config.yaml
n_experts: 160
experts_per_token: 8
moe_layers: [0, 1, 2, 3, 4, 5, 6, 7]
normalize_top_k: true
lr_router: 0.00222
batch_tokens: 131072
seq_len: 1024
Below are experts of layer 4 (counted from 0) of a mixture-of-experts language model. Rows are named router (the router's row for the expert), gate (a neuron's input weights, with its number), up (a neuron's input weights, with its number) and show model dimensions 0-255. Each number is 50 + 10 x the weight over its row's rms, rounded and kept within 0 to 99.
After each expert's rows: a language model's description of what the expert responds to. This comes from a sample of Wikipedia text that the model never trained on.

# expert 56
router:32 24 48 56 42 39 56 24 62 59 43 52 62 61 43 67 36 41 56 54 58 47 52 48 44 41 57 42 64 56 53 53 58 38 58 56 46 66 32 53 40 47 41 33 58 54 40 43 48 52 31 68 72 63 60 43 27 44 34 53 55 62 48 48 56 49 47 62 54 72 39 50 56 54 47 61 56 42 61 43 37 50 52 39 46 30 56 49 50 49 53 42 54 49 41 65 40 54 58 81 47 51 57 48 23 54 51 55 45 44 53 46 42 47 47 62 60 33 54 60 37 68 30 60 46 60 74 51 68 41 49 36 59 57 59 70 46 34 51 63 50 47 59 43 62 46 51 51 57 52 72 55 44 58 49 49 45 38 45 57 64 53 54 52 38 44 47 48 49 44 52 36 57 30 48 41 46 50 56 58 62 49 59 69 57 54 46 31 51 50 51 45 50 48 39 47 49 61 42 31 45 55 34 39 40 61 60 56 63 50 56 52 48 44 48 57 55 52 48 54 34 58 40 50 49 38 44 47 63 38 53 48 29 57 65 52 43 44 64 60 66 61 43 62 52 59 54 35 53 51 36 64 56 67 34 48
gate0:45 52 50 39 49 47 48 43 47 60 56 53 52 63 65 47 44 51 54 48 71 43 40 52 56 38 47 53 36 55 45 34 30 59 52 45 45 60 55 42 69 53 35 45 49 55 50 33 51 39 48 43 54 67 46 53 34 50 60 57 46 48 49 47 57 49 39 57 36 54 41 61 41 38 44 64 58 45 57 55 60 34 42 47 43 50 42 28 60 64 43 60 59 68 59 36 46 53 55 42 57 52 58 39 50 47 37 38 59 35 55 62 50 35 49 47 54 22 41 23 43 53 40 54 38 59 47 56 40 64 49 54 45 44 58 53 47 60 56 50 72 73 56 52 41 44 35 62 49 35 46 57 57 64 58 45 56 34 51 32 62 41 36 55 53 39 56 46 39 43 55 61 58 55 37 38 52 57 54 56 49 42 67 48 52 60 43 49 43 43 56 63 38 51 31 59 39 35 66 54 54 73 64 43 42 59 37 57 61 69 67 57 71 45 60 43 86 49 53 72 54 55 53 55 46 48 54 62 48 60 51 55 40 58 53 60 64 52 44 47 57 43 70 58 36 52 52 47 49 61 62 46 68 31 58 35
up0:45 50 65 51 44 79 37 63 49 45 60 38 51 55 55 72 62 32 68 50 50 46 55 32 40 56 45 52 51 49 77 30 25 42 51 60 37 38 41 62 30 49 57 60 50 56 50 44 36 33 52 65 33 64 50 52 54 44 53 50 47 47 45 44 44 30 58 41 48 42 53 53 43 39 53 56 45 45 53 43 57 49 61 53 35 29 34 56 47 54 65 48 57 50 53 69 79 51 56 51 48 31 52 48 53 47 45 52 51 43 58 60 47 38 59 54 57 42 68 52 47 48 42 65 46 38 54 43 38 52 32 60 49 48 54 65 38 60 41 49 55 57 33 53 44 47 43 53 44 51 56 54 50 57 48 50 31 31 51 33 46 57 45 45 40 42 44 29 51 71 51 61 59 45 58 43 51 66 47 51 47 57 52 48 59 46 45 41 34 41 46 58 50 58 51 60 51 66 49 46 33 47 50 29 67 45 62 48 65 52 64 63 53 43 35 52 30 37 50 54 48 51 68 35 37 40 37 54 55 52 44 41 52 31 53 33 53 61 29 53 35 57 52 68 53 44 39 45 41 50 61 60 61 43 50 46
Pronouns and head nouns after a possessive or article, such as it, them, there, this, job, finding.

# expert 4
router:49 55 57 60 39 70 56 40 53 54 49 50 63 58 46 62 48 54 58 60 40 65 48 53 50 32 67 52 22 58 33 46 38 51 51 57 52 58 36 68 53 43 37 47 64 46 58 54 59 48 46 43 63 47 43 42 57 53 46 57 51 54 36 58 42 56 72 45 60 57 50 53 49 43 53 34 31 44 42 40 51 52 38 69 53 44 36 52 51 47 62 36 40 53 28 55 43 51 59 68 55 44 75 45 48 52 49 53 59 29 55 47 61 51 39 54 45 50 53 53 57 60 35 55 71 61 39 45 52 48 63 51 54 38 40 44 44 52 33 60 52 52 44 54 55 46 44 48 52 57 59 61 57 49 43 35 66 57 40 51 49 66 46 46 53 64 41 59 48 50 51 57 33 44 58 45 48 58 52 53 51 46 70 52 41 68 51 55 47 59 54 57 37 41 47 56 53 38 26 29 44 63 44 48 47 42 58 61 43 37 51 55 48 34 57 27 44 56 25 47 49 46 46 53 47 48 43 46 33 40 41 43 49 52 59 47 46 30 65 36 57 38 40 70 25 58 72 42 69 61 42 53 38 78 59 32
gate1:49 46 56 33 51 60 51 53 44 58 63 42 56 67 46 62 48 47 58 56 66 61 50 31 52 33 53 31 49 50 35 56 31 57 59 45 39 61 36 37 39 54 51 38 51 43 58 46 56 60 57 50 49 59 49 46 50 47 49 70 53 25 54 52 61 38 56 45 40 65 60 61 48 48 58 48 43 53 50 49 58 41 44 42 31 40 51 51 50 51 46 47 34 38 59 46 56 53 35 56 40 40 37 46 44 75 45 49 58 28 51 45 54 51 47 49 57 56 59 61 60 54 44 55 50 41 51 50 44 49 63 32 37 51 56 51 61 46 55 39 68 59 68 53 38 48 34 57 73 56 68 65 48 60 43 50 54 54 47 48 55 50 35 34 45 51 51 42 47 67 47 54 54 43 63 40 53 49 70 69 52 53 54 48 57 40 62 55 32 19 70 59 61 31 35 60 51 53 38 51 43 53 42 24 66 34 54 47 42 43 45 64 40 44 38 46 45 50 54 34 43 66 42 50 51 51 44 47 47 70 63 31 47 54 57 48 49 55 40 58 51 38 32 58 46 62 57 39 64 46 45 21 58 58 68 42
up1:74 62 50 56 54 47 43 53 46 38 73 64 42 52 58 25 52 56 51 54 53 37 46 63 31 59 55 46 46 34 65 56 51 51 49 43 59 62 48 75 48 59 60 48 50 31 38 50 36 57 53 61 57 37 51 61 30 71 54 58 31 49 43 60 56 37 39 55 53 35 48 51 57 53 51 36 52 44 56 34 55 53 50 70 41 42 40 59 31 59 49 33 50 58 41 73 37 43 50 45 57 40 53 40 56 56 52 42 43 43 52 61 54 51 50 30 59 60 43 56 61 41 34 56 46 66 56 60 65 40 61 46 51 53 56 53 57 53 59 42 49 54 70 39 44 50 51 59 46 51 39 64 51 53 40 56 61 52 46 58 35 70 46 47 53 40 52 51 47 60 69 54 55 40 37 38 45 46 45 45 43 53 33 42 50 33 58 75 52 59 49 38 24 35 50 42 57 31 42 51 48 43 47 58 32 40 63 49 53 46 53 45 44 48 60 62 44 38 49 67 44 66 41 60 50 44 49 40 49 37 60 53 56 61 56 41 70 51 43 39 50 47 47 65 61 59 45 64 35 59 29 73 46 47 55 54
Quantity words and numbers such as each, both, either, one, half, plus table digits and capital K starting names in tables.

# expert 11
router:51 49 62 53 44 62 53 31 51 68 54 35 71 40 58 55 45 39 51 49 48 61 55 50 51 50 53 34 44 79 46 49 74 57 44 53 37 47 43 43 46 57 43 54 50 50 57 42 55 38 41 61 56 54 57 50 59 67 54 52 44 50 32 50 56 48 32 44 35 53 46 66 47 46 53 51 59 51 66 56 41 56 54 48 40 34 35 69 32 59 57 48 55 29 40 50 52 55 49 49 44 67 63 48 42 41 57 58 40 41 56 52 63 43 62 47 39 45 44 58 55 64 48 83 34 44 50 56 48 72 47 46 59 69 56 46 49 46 56 64 65 43 50 51 46 53 43 56 70 58 47 56 48 51 59 55 45 55 55 33 34 52 62 36 48 45 55 60 51 27 46 48 54 58 41 41 45 50 49 54 46 38 64 64 43 64 43 32 56 68 65 54 52 53 57 56 69 47 49 26 55 54 52 43 58 45 60 74 59 30 53 48 47 53 70 53 41 46 62 48 47 54 60 57 47 61 48 39 68 52 32 44 26 59 40 43 64 39 55 56 63 64 43 61 53 60 56 34 58 37 47 33 52 67 54 44
gate0:43 49 74 44 41 51 67 36 54 45 49 40 38 39 49 44 57 33 51 55 36 67 51 54 60 44 70 33 51 62 47 51 65 40 70 44 42 57 36 43 46 57 51 46 44 63 53 58 52 43 58 67 45 65 45 50 68 45 47 53 48 46 43 72 45 60 32 50 41 59 35 47 51 51 53 67 83 45 54 46 40 60 70 47 55 41 43 36 53 66 46 40 62 40 56 60 39 53 47 53 64 43 59 61 55 68 51 43 41 62 50 49 55 51 54 48 47 42 34 42 35 45 59 57 36 59 67 50 67 53 58 64 48 51 68 54 53 44 56 54 56 52 58 66 46 45 40 39 57 37 35 65 57 50 41 46 36 56 75 45 57 34 55 58 38 53 52 60 49 40 57 41 43 47 43 58 46 47 55 54 30 57 51 49 56 36 41 49 42 52 51 36 54 69 55 51 62 41 41 46 47 37 46 56 55 64 55 39 53 38 57 69 67 30 43 39 46 46 57 43 37 38 61 54 51 71 56 42 66 48 51 65 50 48 51 52 53 51 52 27 50 74 45 41 63 71 48 47 58 51 42 56 50 59 35 36
up0:63 32 46 61 58 49 36 44 58 51 62 63 54 60 65 55 35 60 42 56 69 45 60 53 47 77 42 44 46 60 53 44 42 56 49 49 45 42 33 40 48 53 35 56 55 47 46 52 64 59 63 62 54 57 51 52 46 59 47 72 54 54 51 68 49 52 60 54 58 51 44 34 52 43 43 43 41 57 47 58 34 45 42 65 63 48 63 63 49 30 36 51 33 57 61 52 53 47 55 59 40 29 36 35 39 44 33 39 57 36 53 53 45 63 48 46 46 33 45 31 50 67 51 41 68 30 46 46 60 37 37 36 40 60 41 45 55 61 62 52 38 33 36 50 40 48 31 49 55 63 52 58 32 57 48 52 40 69 49 65 55 35 38 48 59 34 54 55 55 41 56 45 54 60 56 59 57 55 52 39 49 55 29 48 46 52 52 48 56 49 55 67 57 42 55 48 51 48 48 48 55 44 52 38 50 64 59 53 46 38 40 56 69 50 25 38 64 56 47 30 59 31 58 57 43 23 47 46 46 32 40 27 52 55 42 54 42 53 30 57 54 39 47 48 66 43 52 62 55 48 50 56 33 49 49 48
Prepositions and agent markers before a person or object in narrative biography or plot, e.g. under, near, against, written by.

# expert 18
router:36 40 48 43 43 50 44 25 46 49 66 44 71 50 54 61 45 47 53 49 61 42 44 54 56 38 54 46 63 64 57 70 66 39 50 54 48 46 61 52 51 66 35 54 34 54 42 46 60 34 39 48 57 58 59 44 36 58 48 51 52 52 49 48 38 53 45 40 51 67 53 72 53 46 42 55 45 52 50 35 41 57 32 51 55 40 46 60 45 58 52 47 47 44 35 36 38 47 54 52 58 80 49 53 50 46 56 45 46 56 52 37 46 54 53 39 33 50 56 67 50 52 59 71 55 51 55 56 73 64 40 42 52 49 53 48 47 46 43 52 58 52 37 47 42 41 44 74 62 50 53 53 46 49 67 52 59 34 38 41 47 47 52 50 34 70 49 65 38 27 39 39 45 44 62 39 52 62 51 52 49 62 51 52 55 71 35 42 46 61 63 59 50 61 45 47 41 38 41 30 28 52 45 46 47 51 63 52 45 45 49 45 57 43 47 47 57 56 51 32 46 51 38 52 49 59 45 52 55 51 48 53 44 72 66 58 71 63 71 60 64 65 50 65 46 50 66 15 30 63 51 41 60 60 56 31
gate2:55 56 23 42 62 61 45 55 56 33 53 49 39 40 39 47 58 75 35 47 71 59 26 53 43 51 45 39 51 58 53 47 63 51 41 54 52 65 49 48 35 58 46 52 53 46 40 36 39 52 62 39 46 35 52 43 55 45 50 37 54 47 35 43 59 50 54 40 45 59 38 33 54 52 55 43 63 55 34 43 35 58 57 45 47 44 32 47 55 42 57 54 45 42 46 33 44 53 61 49 50 46 43 62 37 32 52 53 56 41 51 59 59 56 58 57 79 47 26 60 62 69 43 58 45 43 48 58 54 51 58 59 67 50 50 42 61 38 66 50 52 49 69 41 40 44 39 46 54 31 37 46 44 57 41 32 57 43 48 47 52 42 51 61 39 33 41 46 63 53 45 43 48 55 56 50 46 43 44 52 64 48 53 44 47 46 51 42 32 46 50 54 62 46 52 56 72 61 62 55 74 43 49 68 63 36 68 45 29 47 56 48 53 55 60 38 49 49 49 45 63 49 46 53 67 41 55 40 67 54 51 47 57 66 66 66 44 45 56 41 57 74 32 28 29 32 49 42 53 61 57 48 58 55 52 57
up2:54 41 62 45 55 30 51 45 32 69 46 52 38 43 44 53 41 52 68 50 53 50 52 54 50 48 56 49 34 48 51 51 30 53 50 65 49 58 38 43 74 52 54 31 44 38 51 35 40 59 31 39 53 44 43 50 50 53 56 48 63 64 50 60 56 51 56 38 60 49 55 56 63 51 60 28 54 48 65 57 51 63 44 48 56 43 40 63 59 39 62 59 63 48 68 55 63 32 51 36 55 50 51 72 54 36 42 39 55 54 56 62 56 35 43 64 58 41 50 47 56 64 51 38 42 58 31 43 59 40 45 40 62 33 47 55 56 49 39 63 46 55 44 69 53 58 38 51 54 64 63 33 45 58 50 56 52 58 51 61 71 36 28 48 32 51 41 43 61 55 32 48 34 34 40 52 61 32 58 36 51 64 49 43 53 44 49 47 43 58 43 61 75 53 46 54 29 54 47 47 63 54 42 51 49 49 37 52 37 62 46 51 69 37 50 56 61 51 48 46 68 46 29 63 53 40 43 54 47 70 61 57 61 57 46 38 52 53 44 62 33 48 36 57 54 57 35 59 61 56 32 33 51 44 52 40
Verbs of acting and helping and their endings after to or and, such as support, follow, joined, s-way, cap-ped, favor-ing.

# expert 17
router:25 37 67 48 42 46 50 26 45 66 59 52 62 52 45 53 38 44 55 61 59 38 44 37 45 36 47 46 49 59 37 45 61 47 61 53 49 48 33 51 44 57 38 41 68 53 58 50 56 46 38 73 71 49 53 47 39 59 43 62 48 58 55 53 44 31 46 46 49 72 42 49 58 55 49 54 32 24 56 36 50 40 54 44 51 50 38 49 67 62 63 40 54 52 49 50 50 41 50 56 47 51 59 40 39 66 45 56 42 61 62 35 56 65 41 57 51 34 51 65 41 59 31 65 46 68 74 52 59 47 57 43 44 61 67 46 47 48 38 46 51 53 61 47 51 47 55 41 61 50 69 50 49 51 62 52 53 43 34 56 79 50 49 34 31 58 46 61 51 39 39 40 50 42 47 49 54 54 43 31 50 54 52 71 56 48 46 35 58 56 49 41 50 56 55 40 46 43 46 34 56 46 35 50 51 69 57 62 56 42 58 46 52 28 57 62 57 56 51 51 47 57 46 47 37 42 61 51 52 45 40 34 32 55 53 52 38 53 58 38 59 31 53 63 42 64 59 35 36 39 34 44 54 77 46 39
gate0:44 50 46 39 41 50 60 52 55 40 47 45 53 69 76 57 55 47 43 41 61 49 42 65 67 63 50 70 68 65 46 34 55 56 49 63 32 39 41 62 38 49 46 55 44 40 71 39 53 50 53 56 54 34 61 41 37 53 35 71 43 54 56 32 59 60 64 48 42 56 51 48 52 60 54 44 56 63 57 46 57 34 59 51 43 44 60 33 43 54 50 29 55 46 52 77 48 49 44 37 33 56 65 53 46 52 43 54 51 66 46 58 50 50 70 44 51 56 34 46 38 43 30 49 32 58 37 50 46 39 53 57 44 44 51 37 42 50 60 46 47 50 45 51 46 45 34 45 58 45 43 49 44 68 54 49 51 61 44 53 48 58 44 55 52 33 48 56 47 54 53 42 62 37 51 50 63 25 35 46 43 60 35 57 25 57 56 47 49 50 55 46 47 51 52 50 55 48 57 47 41 41 47 50 56 39 56 45 59 55 51 30 77 68 70 45 80 44 43 44 58 53 48 49 62 51 37 57 61 39 51 47 50 38 29 54 44 32 61 41 47 49 49 33 63 40 46 36 31 44 65 55 58 59 61 40
up0:64 55 46 44 38 31 50 42 64 51 43 54 36 74 31 45 40 50 70 55 45 48 42 50 49 54 63 55 35 49 28 57 44 42 57 50 43 63 77 46 58 61 46 42 56 49 53 50 55 46 55 45 26 56 51 48 55 52 53 60 45 31 62 52 34 44 42 49 42 57 63 49 65 68 51 60 64 42 38 47 49 59 42 63 57 51 30 47 76 40 35 51 56 51 52 41 64 58 59 43 42 49 46 57 34 34 58 57 51 53 58 50 53 41 57 39 56 43 53 59 39 36 54 31 58 38 38 48 67 50 43 47 49 66 56 51 58 46 48 53 46 57 45 51 56 62 73 66 37 51 54 52 44 42 48 38 63 64 63 46 54 59 56 56 56 62 51 36 59 67 39 47 60 28 58 57 47 60 68 60 55 48 43 60 48 45 64 57 46 41 64 35 43 63 54 51 32 51 28 54 45 64 50 60 38 55 49 40 35 46 66 46 43 43 57 53 55 44 46 61 42 41 29 50 51 65 41 37 66 62 61 52 63 52 46 46 52 46 28 68 54 33 57 57 56 36 63 56 48 42 54 51 52 40 28 47
Head nouns after the naming institutions, programs, media works or schemes, e.g. Committee, company, episode, series, program.

# expert 26
router:42 55 62 47 55 59 60 34 43 71 39 60 65 46 59 65 39 30 59 56 58 53 62 61 41 46 62 28 39 73 33 49 61 55 55 52 48 61 40 55 48 57 58 53 48 50 60 40 62 57 44 64 69 49 60 29 50 47 56 61 54 41 37 53 64 55 55 51 64 64 48 65 47 42 36 48 44 43 47 30 47 50 58 52 47 48 47 70 50 51 42 30 41 44 53 51 22 55 47 78 66 56 38 41 44 42 42 51 36 38 62 35 53 46 50 61 34 48 56 64 38 54 47 57 49 50 40 48 50 54 44 44 47 60 56 33 59 57 59 52 45 51 43 53 52 46 68 54 46 49 55 56 48 39 48 55 50 42 63 43 62 53 36 49 52 51 60 57 52 36 49 61 34 38 49 31 51 47 51 29 46 45 59 72 51 46 50 35 47 69 61 39 54 51 61 47 42 53 52 30 29 60 41 43 62 55 47 60 52 25 49 51 52 34 39 44 42 42 50 49 48 47 36 53 35 44 27 54 63 60 43 37 45 59 33 59 46 44 55 39 59 54 39 55 70 59 60 32 39 44 51 41 64 48 47 41
gate5:43 30 75 49 54 61 38 40 50 42 45 52 84 37 50 59 38 58 37 53 56 38 35 53 33 52 77 33 49 47 59 46 43 57 49 50 38 50 27 40 61 45 41 44 53 56 30 49 40 59 60 50 38 36 48 63 52 46 63 42 52 49 51 50 46 47 50 29 37 64 46 47 32 57 71 50 46 39 44 61 37 24 61 46 43 33 42 57 58 49 55 49 69 45 53 57 33 42 53 69 54 34 56 42 55 63 58 59 46 40 45 44 40 38 37 43 56 53 48 56 36 50 48 41 50 41 52 38 61 57 58 53 41 51 48 70 36 60 55 47 57 52 68 45 57 47 56 57 49 60 44 50 28 65 46 44 45 54 58 52 49 38 46 58 49 61 54 52 43 46 42 49 47 48 60 64 43 44 39 44 54 65 47 51 38 32 54 35 53 48 43 50 55 39 55 69 43 36 51 51 57 54 47 65 59 50 43 55 66 67 53 68 51 60 49 48 43 46 35 57 55 24 49 59 50 39 53 35 66 57 56 38 37 48 54 44 44 48 60 52 67 46 33 48 51 58 46 55 52 50 73 47 61 53 31 37
up5:52 52 20 63 39 48 62 52 49 40 53 54 41 37 18 42 48 64 37 48 58 59 49 56 42 47 44 49 47 49 32 51 47 47 39 52 33 46 35 46 49 30 41 47 50 57 62 36 57 39 47 36 55 73 50 53 51 66 68 48 49 56 52 49 39 43 54 49 56 33 61 42 51 65 49 60 61 55 34 45 58 53 46 58 50 52 52 54 43 70 67 52 35 61 41 32 58 44 50 36 67 62 50 64 43 53 50 48 49 56 46 36 43 67 54 31 39 57 58 32 62 45 44 47 53 69 32 66 43 47 43 43 49 49 48 48 64 44 50 51 66 56 50 55 63 45 44 66 34 50 55 34 60 45 28 60 60 47 54 55 39 55 56 41 54 70 34 44 55 54 37 59 41 47 51 44 49 48 58 65 54 48 55 41 48 51 50 28 54 43 66 54 43 61 48 53 59 37 64 45 56 41 46 38 50 52 58 47 50 63 43 35 60 39 40 44 55 51 55 55 51 62 62 42 40 60 68 51 46 66 74 62 40 43 79 47 57 59 54 44 44 50 65 59 51 43 69 51 70 44 58 65 57 51 43 35
Prepositions and preposition-plus-article tokens linking phrases, such as to, for, on the, at the, against the, in running prose.

# expert 22
router:19 24 66 62 48 46 57 38 45 50 53 43 46 63 37 59 52 40 51 53 52 52 59 42 47 51 61 47 50 55 40 49 35 41 60 61 46 53 32 44 46 58 42 58 55 47 46 54 54 46 40 56 84 60 58 41 39 50 38 54 65 55 45 45 52 37 55 51 62 66 44 42 46 67 57 47 33 36 43 49 35 53 40 55 47 54 37 59 51 52 60 42 46 54 36 58 36 47 55 47 43 63 54 37 41 67 41 53 55 37 70 32 40 45 40 51 48 41 67 49 48 49 39 51 42 57 78 54 55 58 41 41 53 49 68 50 49 46 54 63 56 48 25 48 50 34 61 42 62 35 56 43 50 49 41 43 42 54 46 58 46 40 52 54 23 57 41 42 57 44 45 45 62 37 45 54 65 46 41 40 43 61 51 73 46 33 50 22 60 61 54 60 49 53 63 34 59 48 54 33 56 67 40 59 52 50 47 48 57 20 73 60 59 34 49 55 67 49 48 43 48 59 55 56 34 35 50 53 49 43 55 36 41 49 55 58 59 51 52 47 48 43 43 60 62 57 55 57 43 42 39 59 40 59 56 58
gate0:31 42 46 55 47 57 46 53 53 45 60 48 59 72 49 56 49 39 65 27 46 43 50 35 42 48 47 52 65 62 52 38 50 56 60 63 49 42 38 47 45 65 34 38 71 56 60 43 63 47 57 51 47 46 47 49 35 63 32 41 45 59 51 74 53 43 45 43 58 53 45 37 43 47 52 60 37 61 57 51 51 46 49 42 52 32 60 27 71 58 46 57 60 39 53 45 61 47 53 51 58 36 45 39 40 60 51 46 40 35 59 49 42 44 63 54 54 60 62 55 68 51 54 58 42 55 55 45 56 80 43 57 46 54 61 53 38 24 55 53 72 32 49 62 44 46 50 45 55 56 55 49 54 55 70 54 27 42 45 45 64 33 60 53 54 60 49 38 65 54 58 43 66 53 53 35 48 62 40 57 41 59 66 60 45 37 55 36 52 46 60 59 37 64 50 57 52 48 71 45 37 65 60 43 53 55 56 67 50 53 65 58 50 37 63 62 41 45 59 53 50 58 81 49 40 37 66 49 59 43 39 40 46 50 49 35 45 51 70 61 52 45 56 55 55 58 65 65 44 49 47 50 36 62 49 49
up0:46 58 50 61 39 48 49 76 42 43 64 42 58 39 81 57 72 37 47 44 37 60 53 50 47 42 55 43 67 70 63 52 42 38 64 48 45 53 40 54 49 54 69 40 19 40 45 55 59 49 41 39 52 37 58 50 59 48 49 48 65 52 40 56 59 53 50 27 60 59 51 45 47 46 52 64 43 60 51 45 57 52 52 63 57 48 47 39 47 50 26 51 53 44 45 33 53 40 52 54 51 58 32 42 45 63 36 48 47 60 62 39 69 59 56 47 30 49 52 35 82 45 52 60 44 42 42 53 41 54 33 64 44 37 42 55 54 63 43 51 55 69 42 50 42 48 60 66 43 50 51 54 55 63 51 59 46 45 47 45 58 43 60 37 50 46 38 47 53 39 61 43 32 49 49 62 61 50 46 62 58 48 66 42 37 49 56 50 47 33 71 55 53 46 49 58 58 54 51 52 31 51 50 36 56 52 48 35 57 63 32 32 46 62 62 68 62 54 52 50 50 39 53 48 52 54 53 57 59 77 46 31 46 52 39 36 56 65 45 61 54 46 61 56 37 45 51 63 57 54 67 35 54 44 58 42
Nouns and name pieces after the, like film, album, song, episode, and completions of titles such as Tribune, Guardians, Thunder.

# expert 20
router:46 45 54 49 31 49 53 49 32 45 68 47 36 71 51 56 50 42 34 52 58 46 53 49 32 43 44 44 62 57 30 58 60 47 57 33 40 39 42 49 28 54 49 48 49 52 57 37 47 46 43 62 51 64 59 61 53 62 49 37 52 55 41 59 38 55 42 64 40 64 47 60 56 60 25 57 43 50 66 58 47 41 52 42 40 57 36 54 27 46 60 50 36 50 34 53 43 45 55 56 44 57 63 60 57 38 46 54 43 44 48 31 43 31 42 37 46 45 44 61 35 55 39 57 50 62 62 65 66 49 36 37 45 39 63 32 49 50 39 35 48 48 51 46 54 62 34 30 48 43 48 48 51 45 64 42 31 59 61 48 44 35 50 56 52 55 65 42 64 57 39 48 45 53 57 39 54 40 40 15 44 61 31 64 34 39 49 43 48 54 47 64 47 50 49 43 53 43 59 23 48 35 37 43 66 48 63 52 75 36 56 60 42 66 54 42 49 55 68 40 55 52 53 43 40 44 51 41 46 43 58 48 35 35 47 36 36 60 53 59 46 35 60 51 49 57 56 53 43 48 48 45 54 56 59 36
gate0:67 50 62 42 55 55 53 56 47 32 60 61 45 57 71 53 46 57 39 65 35 45 36 55 42 39 49 45 39 52 46 50 66 42 48 33 34 49 63 59 41 50 46 53 31 45 51 37 40 52 59 30 67 44 54 77 46 38 47 44 52 62 60 38 49 48 42 34 55 62 44 51 40 38 26 43 53 52 40 49 47 49 47 47 58 37 48 58 39 49 45 61 36 50 26 26 49 47 57 48 64 65 62 50 60 45 63 53 63 66 45 63 45 46 32 56 56 46 67 60 62 48 68 28 34 52 42 45 47 56 49 32 57 51 38 42 71 46 42 45 56 46 50 50 54 45 52 30 41 48 43 56 51 51 53 53 53 34 63 46 39 36 52 62 44 49 50 42 25 51 54 68 45 60 65 51 54 46 33 41 57 53 38 56 55 56 58 57 57 59 42 49 44 42 38 48 28 41 67 43 46 46 47 44 63 36 55 51 60 66 35 51 42 66 59 48 29 41 58 46 67 60 32 48 50 51 33 50 38 42 47 61 41 51 53 51 35 40 38 70 57 61 48 51 59 52 47 46 48 65 47 46 44 64 47 43
up0:57 52 59 48 37 52 58 51 46 42 45 54 51 50 32 49 46 46 41 20 50 49 42 55 74 47 58 31 43 53 44 38 41 41 35 49 39 50 61 35 56 45 56 55 75 68 51 39 40 52 32 61 39 28 39 54 52 69 50 55 36 49 40 38 53 52 40 38 42 58 55 42 31 66 53 48 53 42 39 51 50 38 62 60 54 64 30 39 56 33 37 58 41 47 39 50 50 48 52 64 50 37 47 37 50 56 41 44 37 52 45 45 53 52 52 56 51 29 43 60 52 47 53 46 49 62 72 62 58 42 51 56 62 62 59 41 50 56 63 69 52 31 57 60 81 54 65 35 55 35 52 41 36 64 55 45 52 51 46 37 40 47 55 61 58 48 59 66 54 57 47 45 45 54 42 39 56 41 65 48 52 42 49 49 40 38 52 43 55 46 60 38 48 53 50 48 51 43 77 52 56 40 55 38 60 40 62 60 49 46 60 41 48 31 59 60 47 67 60 53 51 46 53 70 53 42 33 62 55 39 40 39 63 25 28 63 45 56 34 46 44 54 38 50 54 37 53 59 57 57 44 62 43 53 55 44
Opening pieces of words to be completed by a suffix, such as tr, coll, ex, pl, Gr, often after was or were.

# expert 21
router:48 40 48 42 40 51 43 27 62 47 49 58 66 56 49 43 48 47 66 53 44 56 45 45 47 54 53 35 45 56 53 48 69 37 48 61 48 38 42 45 55 45 52 22 55 63 56 56 59 44 49 63 63 50 58 26 41 52 57 55 69 59 38 62 43 40 44 38 49 75 46 43 50 51 46 39 56 44 46 54 40 53 55 69 36 69 24 42 42 49 56 47 53 54 30 40 34 55 57 60 58 72 56 32 51 45 42 68 45 46 37 46 47 57 40 55 42 55 25 52 38 47 36 59 55 64 77 42 52 59 50 59 66 49 43 63 41 48 30 47 43 46 42 50 41 52 32 68 44 33 55 54 48 46 43 45 45 68 55 40 52 56 48 54 52 46 38 60 48 41 49 50 40 36 59 48 59 70 43 34 42 78 39 61 48 60 39 40 55 64 55 53 52 54 41 51 47 42 43 29 39 57 21 55 52 51 56 52 64 54 44 46 55 43 39 28 53 59 44 55 55 46 49 44 48 47 40 40 49 39 54 51 36 54 62 52 52 51 59 51 33 45 58 56 52 59 64 37 68 47 47 56 61 57 56 40
gate0:48 51 57 42 41 39 48 40 49 63 51 51 58 50 34 50 40 43 62 53 29 45 42 58 42 42 41 47 58 24 34 57 54 51 54 56 46 44 65 42 48 44 41 34 36 48 43 35 59 43 50 54 30 59 40 53 42 56 52 50 41 49 46 57 44 58 59 67 58 45 42 64 54 43 60 53 54 42 50 47 41 45 60 60 60 60 64 51 37 48 47 48 59 39 59 55 36 67 42 32 49 37 63 45 42 63 70 33 49 42 46 55 49 39 54 39 57 24 33 44 73 58 57 43 47 56 39 47 74 36 40 71 51 69 56 57 46 62 43 48 33 56 52 46 43 41 38 44 25 53 46 59 56 56 63 36 31 65 51 51 56 59 55 66 45 43 54 45 38 41 36 27 46 67 63 60 36 71 60 49 43 40 47 55 60 43 29 57 49 49 24 57 58 60 54 70 50 63 46 52 39 50 35 49 41 44 61 63 56 50 47 47 61 65 59 48 41 64 35 54 55 56 47 34 46 43 55 38 34 38 44 54 60 52 45 49 59 57 56 55 52 45 51 47 46 49 64 37 52 48 66 45 48 38 46 62
up0:49 44 47 29 38 49 43 49 46 44 45 67 57 52 53 62 50 46 53 34 42 56 64 82 40 56 63 56 38 56 48 58 63 53 46 65 58 37 66 56 53 65 61 55 45 53 49 36 40 43 46 35 51 42 40 37 39 47 46 45 60 43 65 52 40 59 76 45 56 59 52 32 47 56 60 39 40 35 59 35 47 51 60 68 51 57 46 56 39 47 51 39 50 44 47 56 38 59 49 49 50 44 45 58 40 54 44 60 62 43 56 49 45 57 55 40 50 56 37 52 53 55 28 52 38 41 41 49 51 29 42 44 34 51 56 63 59 57 34 45 60 47 16 54 58 43 58 57 47 49 53 58 54 44 57 51 78 51 57 64 57 45 46 46 50 70 56 44 28 42 37 46 69 40 72 24 62 38 48 53 37 33 31 42 51 56 70 41 39 53 54 57 63 50 58 51 71 44 49 46 44 44 47 46 44 45 41 57 52 34 52 48 44 62 43 55 47 33 49 40 55 63 76 50 36 44 42 51 29 55 35 52 54 45 55 44 42 51 51 41 50 45 46 61 57 51 52 48 49 38 43 58 33 52 64 47
Ordinals, number words and units after a number, such as second, third, million, half, year, weeks, months, in sports and biographies.